{"experts_per_token": 4, "hidden_act": "elu", "optimizer": "soap_variant", "max_steps": 4571}
Below are experts of layer 4 (counted from 0) of a mixture-of-experts language model. Rows are named router (the router's row for the expert), up (a neuron's input weights, with its number) and show model dimensions 0-255. Each number is 128 + 24 x the weight over its row's rms, rounded and kept within 0 to 255. Numbers have three digits each.
After each expert's rows: a language model's description of what the expert responds to. This comes from a sample of Wikipedia text that the model never trained on.

# expert 28
router:133152113093159107094149118127151079125117120104116153138101119140099098106128123108131097139135158125126132112126116165105128129123048120124114120134110086133131138116131131128108180121072094104166150155127106158095162160142150115148170180140159099117137123139117116109093129149100148152113116159150125103118118131077134095106135146085121163134128156159127094140140125117125102138149157139131099148137169166141114142128134135148060133152160156114145133108089112136106133126157134173137150170109135098080130135159117110095140114156209147134103119149131118121167147084139092152147125094158113118145132130168158127110137138141115155159163131158142115169092080118114135099113132090179139134100164117132120119148127102187132163107167123107125154137147143122106116145150114
up0:163117128147099145093175114127148128147137102137110123111124107113135153099108145124128124130154117112105123156166064096128153134104111105111131108143158119131164154109158078124142164095083142108158152149119096140125118146092122131102109119113154125101126137085112110127087125092130153127124126137117117128114115148129164094138117090106165103089107104168092124120109175112135152179090092141137143081095101103109124119149171130095137140122129074165068131163114137145134114144112117125155088141154116125119111112135116178092157120118135153113126145127111126135164106119137132132160134111120152102124101164199144111109129077163124108115129107120164128141102100124165109103123148155143107152160100126113159112124075122060096175119149121132170167125146133119162111150124152
Commas, periods and line breaks closing introductory phrases or sentences, especially after years ("In 2008,", "2025,") and section headings; also coordinate digits.

# expert 29
router:120117119124133103125176133131116113100128101119079131144146148128117114115126122112114150148103140127101132140161150113087135156135105086141140153130152107148152151149126148162160119099133112122147139105129118135149132159102131112140123148159145149119117131075134089134133124128114127087151145124190157083137154177075095163103121166143099132123083168120159118135145096142137119119115111165115158164148116138129108172167159132101097161173117156122114132149130140166117145125158147127161144193090106111136117134158123120128132113136175125119090156116120106135127109121123087108147115126136129136172101124128130121100116139099114142115167159125124152114104166116088094081134106111173135145116139181168167108126060095137172161124179118156134156116133076096083113107148113
up0:147123128113119151126097111140117060114108152101107106074115154163152129120105084091133120160138134063100133172111109106124128118157110101142095169143174117138100108156133090129163115165138085121125136133168148069127152100106122120116122165142136127113137121133095172098112136128125139103153162121139143156103095133092122144133071129166100129147156172143107107152113161092121121099097067141131129131176137173150120117128144110170110149099168115165100141140045149116125155115129145104145114130127102133099091092130138109119115134152111118132146159134119121139117134132126128159165091159120142163140139156131114117163126102124150166143138127144123127114153126096143103070112115162141087084128108111138162168117151117127117109100136147123138102149109147127128126110138156
Common nouns ending a noun phrase, often before punctuation or of, about time, institutions and places, such as years, century, government, war.

# expert 55
router:164098116134128131088118151141131129087091126134089124180074134156118174123111108084168138135146139143141103145140143117144147120076113086094094125133141110097135146133137151118121142111101120136131103101118082118119095102141123094148158145117178182139117128134116151145100116143142151100120106097120132164158135166135145112101138117108093161089132156164131075116124070121131144102131159120145204128148116170123131143116097121058137159127138092090106132123121131146124129094161107125142113163135113119102106106131139136139113132124137151090089135095140131170120068093130141133161134175117130088153139121140159105118118120109119153126131125159107138090107149120143096137095119148161154126105140144134125125161136096086095086105183118106133123135140137110106103129176125
up0:113134135127112111108147105130109106149106184154122116188127097140127081107102129136136136159138162163120111142170128106103124139111172099088148123111127120109121166106141135132154115136119135065156103129097129112125133143117121108101126115135142129135138122156089164105151133141146182111136111163112116165140120129111100137091168158109123114144127111104144134162128139111122093155104104118164147131169092117129099113138145169118131132131118119145148134109139086095197119129123108135153100136097107173157128125163096121082171134106121125111217116187141146104130101113155141142128075118101101119125123111164163136097104112101178150130115130123148118165073143111163110077129105103096129146130111104164141136167138145124083102147137133148114115086147139113143139130135166
First letters or syllables of capitalized words, mostly surnames and abbreviations after initials, e.g. Dav(ie), Cap(aldi), St, Dr, chess d4.

# expert 8
router:173137128115128107092133174141114111123101089116138139154130147135145116107126131089155057148078133156140144145148115127107120115117103115118129092138135141138158127137143132081130166120161107117101111144117124111113161138139157125135097117163117110139087167135123133158135149167127171093073161102098092096112118133095084092082078135123115133138151153156127112128158078079129077165097139153126132101118136121152123141158147096134097159157094110085141123139113139122127133102133113127130135182125152173121170101188116135110086107152175108118120081104145115120126118134101124095164122117120122101154157164100159135120163133142107161121125121162107079153109146168133144122127138131146152098153140104146151105148094123134107116100159109130162122129107166098138102117140134
up0:141077135101121147146096137132086118091166112097105135122085117130091110155151130166120130101101119141106184116112113086153090115175110137127168120125158130159143138129123133148129153142143120117131155137092122108089136123114098068091103136132110105133131135168128115127152145149180133114146148108091111136103163091092097122101069121121109163163091139112150135085114157153118103137113125119167134136114114136164087147114159129131120106138091109111135155136122109101145117092152156157104104102133127141110129146146143148141102107205129113110125161108179131126131133137099111151138088123135161139146130137139144129150124071152131103124100105074124171151143139078192105138146161134170132113101117152149119154128137142121124119128182124116080122133094155106125148121116144
Nouns for a person's role or office in biographies and lists, such as member, director, politician, Professor, son, coach.

# expert 39
router:158101165150113140134146149117140135120138136139120138161125116130140106110144098100113169068099105123132103140157151139160159140079138103137163126111113134131139132116115104155080140104140086142144110137151104126149171119116152123130142136148115117124056087097163151131163137124055111155128121094146137123124099131088107117148159162143076137118153160180135140139142091109140165147136141117119133099112139113153141133141142096155146105131127174085103138098146172121128141132141167157151090103069121101149178123182058173149144122121125142106088162127105124130111148176113127107137134110127123115102106188117115121152134140136128121102125132142129155092117147148125171122144117158087166117113081113134119097155118146114138117123107118086110128141165110158126096133135127
up1:079118105154127093098153109159127148120118138170072136072147152145175159105173112098087113115151090113132067156144091112123119101084155117098173132134103132103120084124120135091161126152107160141128098115156107097146156107097133169115145132092129084110104131136103142126093128134104168123176102136086167129118092141132151171114124104166090150125135138151102137129128129139116145143159120098133124129104095163126101097143134135120116186158144097104137148112138100122129112115099170145115126132096098076116120106126143130141138132109086124149136163110143083125108144154140121107150135112123124118135141136121113173139097135127142101105100146111109115141152143091080137159106121142121109107185137131124110116120149101175156142108111159080109108137121090133093122132106111
Pipe characters, line breaks and column-divider rows in Wikipedia tables such as chart positions, scores and ratings, plus section markers.

# expert 24
router:122088146098146129122139108155100116116142124101089185172116148188126096102122125132169139151103154150130108149110137117146156164099060107120109144108117117121153139150131116143118127132085090133170087121114101149125155134132147141156122164123147138159177117136117102144149120171122133132113115125115114124144095119099162045151167128097116113124131133138125080135131133099141139176150115124142125174137123154121179153143103137170141143168137166099175159117087146159122139110166113137141143116122113119113122102117126129084084133169132130116116125150130150118132115105100106116145113130122125112175120127159165131113113134115115162111158153134117071147118105135121176103108114142118152133109122119139152082170066127149169112137125112103117165130121099134135116135192161
up0:104121138131099159132145142107136128105129145103124166162118131098111105120110163121119123150129128142134122126149093090149132161157074088159126162179142131098131097140094112149134145147102128109114105112115117076128150086159137130136128196111156105177088142108157149150124068151161137134148157081135152155121099138104124094152146161175113133085141084141101131159096151125151194141162125115089122130093144114150093133124123173128086155151166122131122140148128120106124134109150129130135130142095089095097138144143173145100074098137121111130140113147083092134135156134142192100124117134143139099119140116122144115148137165148140122149093079139130142127141148129147140144141132125144149142131128090136072135170114133113085130155153130113122090128103156124150121106133168
First letters of names and initials, digit chunks and codes in tables or classification lists, e.g. B. Wilson, R06AK, 0934, species names.

# expert 42
router:146145141138121144108139112133136144102177112135109144136127122145130141102126095099152121106164125113108159120126090123103152183116111106116126113136138127139123138140112083117140139145106134130165138123142145126074096122122140098174151170136130146149123129113126156163140183115181135103094085175156121122108081146090118080119143125178115127145099112164188135111146137092097115121145132071145158149098111112127139131171129119095157114132129135122146177094086113123131092104126131145125173126063093118141175117128084128135149144150196131120117143134156115137116125133115130100131127142088136101156117128136152129122124127061126135080138135154161115123087124151098104154085167128107159128112136158134119065070110103150115118110135140135152144160128125106131121103114134
up1:153117133128174135094130098118144107110125122098130127104106089094122145096138074117144154116109107110131148075105127112132086146100146090144145123133156139116092150104127116103097102094142162163138150131088109081140058168110093124081123124159135155132118153129120157144157130131122169146142127167138149130148162128114111117111128091094150119143110134117111152142118149161127168096141092105115120161105133142143108138141107130141163139148078132147147136129126149165105104127147138116117131087075118122126090112170085134108144108103122098102164190142105151131138096112145172107145082081122142107161150130134145145145138146116134149090135148153109121096109148117130093113136148146133124150095159166161136090146104157114151083077120092138120118089136100167126155093149144
Line breaks ending infobox or table rows and pipes after numeric cells in election or racing tables, plus number-semicolon tokens like 0;.

# expert 21
router:096151130092136136112136141115178116100123091149139151185129110117161143115120118098167141067099104113163129139132134152148122151122129109099071116125104131065165129110107122103135113104091134126126100124098124134118167135084115101149127150118100135129108094101133063168145116144140136177128125138152147127133105126080130099155086126123096115132156122158124088184141098136156155133144109168136115125159128131138130183097119125131126126121119134085104153115131181129127156082132120161161108104139132124129141145143114117099137161171113135151116139108120134081139147154110093155129122103107124073154138134156145121133165125081126135110101175183161143114122131115173153135171161132084177127120126150109103115168149121117113088132160128143119155152116146132136118100136139
up0:081134182123120108123148127139129166168121113141125140133125088140149177155099169153146139108144110136122141098112114130138144108109134132148109162121081136123147124113164113102108145093143134114095118129123147162079156122169110179148163137110102125104108118119148107168113122123160111101141108105162116092116137110092144116133168084156101124129166123159167136093098151152094130149056129117146088133144144122138139096140097119129114109089147139116121119095099127138147150104149123108156098128115120093146137159153165167124128150186088118147131102158159101157142137153133117157118136129102150111149133150133129074143123121090090084169137113144168114126161147111091131153136144120094132148137128135124120084098125118107125088082149105170082173105141183123125156118124130
Past participles before by in film and music credits, such as produced, directed, written, played, plus accented-letter bytes and track-listing words.

# expert 11
router:089178163127089122153159125108108083116161109117111179168168150144113146117118147074155185122088132088140125194170120101084115175127115095123120129089143100116107141157131130123140153154144128129149094079147106125122157134112099127135164156191121147113131131103157131157129133135133160082125103109131123109107110153087101117139125118106109153091134114112164091127086140136130123124127147128124146125160144107138112127152123127138109159160084143092137185129125136148121137126153140128174143107088128113129126161110135136126138152149133108115135119108139135149126108099126073125159090149120156083121128138162128143145109114121106165116151159115125116112080160108139115134133113075170153117151136145120135109110090099157129141079177142170143110127129126133146100133156086
up0:174143129104099119119101114111106101170070163162153131154147127136133131094154157133211106111106135118116109113158152118137097140118117081156118161129131124139158133131135105185140126107115116092138130124151099078114111126136137097138139114172094149095111164127159115105105178069123130134170150093127162159132130105136122065114105159174122134134148117139154130161090135096115110149121114116085116134147125127110117137168143094119150178113110155141129161109077127133123150126124118147152128128129169101123122171098143150107128116142141101100144099098126148116124154139137140075117151160088109108123106137080125144163186152128171094131183092134134151129115140107135115116131153130104095142136134121138092156141086143107113122108095141113131132122144116143129119109172124
Verbs, participles and action nouns in expository prose, often followed by of, to or in, such as based, worked, research, development.

# expert 37
router:138125125092110123097161141105121088077128091122104126147140121131106138118104122078146152158093136114120130144127117080088140123126133142086131131108115127147123149088152136148146122120087127125147122123132125123135143091098180133116137162140122134145116142089146112154145137127094123153130119102134147137142105163113157114095115128106112098087082169113141143133141121122104125120126137130126126117151120176122075179155121148159145126145110132104117104147071130151128183107150108123170192164125116128164132157070135150129094115187124110087117137108133156134106132189124098068120139136134141098125146111157144111100136125114113128088128152137097124075094141119126119092144090138153109155137159143110166068120104138169077112121130096128111166112164096118089164133137136
up0:105103101143105114124121112079146114109162141148131140140087080146128131139161141097111119120174110149125124161105131109102129145097143159113109144079099113116119159120150113100101146077109118132119126126138141093121137109079153167099099114112139106142115138126144132127101123110076146156144149079136098129130171148080122082096111126093136112141104130130149122197139130150110105094135151123169118133102137155148152120118142164149170142105093135108115092113105142147112145125091127147166126107155145151153159160091131142142087122191081142129152110160128156101116136143125119118118095162156129155127147098147109126085123128173118136117152198124114119103119167115125156107132138061131111141172131094143093058146141109124131161139143133142151137114111104127123165134129117
Plural suffix s/es and plural nouns or pronouns for groups, e.g. Albums, Passengers, people, members, they, children.

# expert 54
router:129136123155119115133151142108090115087111123130100102167141130138147107078115093100132097141138103158155119120166155077108088096089095092129122108086171119184153138114147152143126113088174140114132107127098091136135135135090142122156144138127122144114099122111150126085149132119141162109071111081133140075171105171080121079098101127140107140113152136127157099098145136133116122139145157144107157110111137133127102161124160135123090163158122140086152153131113137115117147120143136134105131151140153149118131136154085133126118137156189102124150099109115128119150140127097066112144139141153128119145130153126138118074149138144101164099131157137157114107113141129115089099131114135140125134104168145145135097113105153172147129151222097150134119121120131100120101116122108
up0:110147139129099076137155162109136106107131150103140125113141140151140137112099149140115138165132104144176199145130120136129068093128114081111151111110165116137124112151185162111074088161135121139107120094135081154115101148130133143117149125140185144121130140123117142144131171079151115128089133137136104114127121140146116152149137130119124148123161171116141173095146144141123173110137114142065144156096144152129135146109116111127083150147103097089111130123104111159089117156121120124146165124123129136098157140152129077081115119141140101119165138134133081086140130130138181151144130108193142089134098144115141082144116164153135071101130101098114106132120116125142129106169150099114120111124102138112166105131141150144132166151158120127104156125119143097133116097133114
Nouns for creative works or organizations after the/his/first, e.g. album, song, film, program, team, company, plus commas after names.

# expert 49
router:108153099117161136076118120154156085113178111125086111148085126147144178111158152104124084135139113116114143132121100134140126148096070095093073125139155092135152144127110085110112137121074084125147149137112095134132124161142150114183120163118125100133134137093137137130114141131167115167096134128113097107121073109096130117134100105149118131106084118134165128124168127102118065082125171101123160099119181125138121149174098092150100117117154158123161130092122152133170100126145090141152118139086145124128136130145110152143124117121149099131135113145136144102118127138143145158102133138125132110150140135152133123131112113127093181123161114139145090110098091143152097141166098136120155150129151174142129096122132131127130182110131127136115132097165089129120125090119091
up1:116156163154135138087108132117148122131075133139164116155155155151116141118126119169130162131144108121133080173104102147155112103147095058142118096167117076130123144158162093133098099113127143119091161105128150172085140134148154107115089095174107143122075133095147100111104118107112126165103122160111158156152105143136135112109104121100138170122093140141121124142139168122121097157120093112126147130116153092115119111152152090130149168155079112144136151123157167108153103142132114133133176096103126117084142118105130152110143149096121161112126117105149125141148165125088136133109126154106133104156156120160144134122141139123116184153143093122135122137143136128139149186120103111142164141150133099090091102130088139142139140135152108156113139123153078136123164084124091
Pipe separators between table cells of scores and statistics, semicolons in result lists, and prepositions like for, when, at.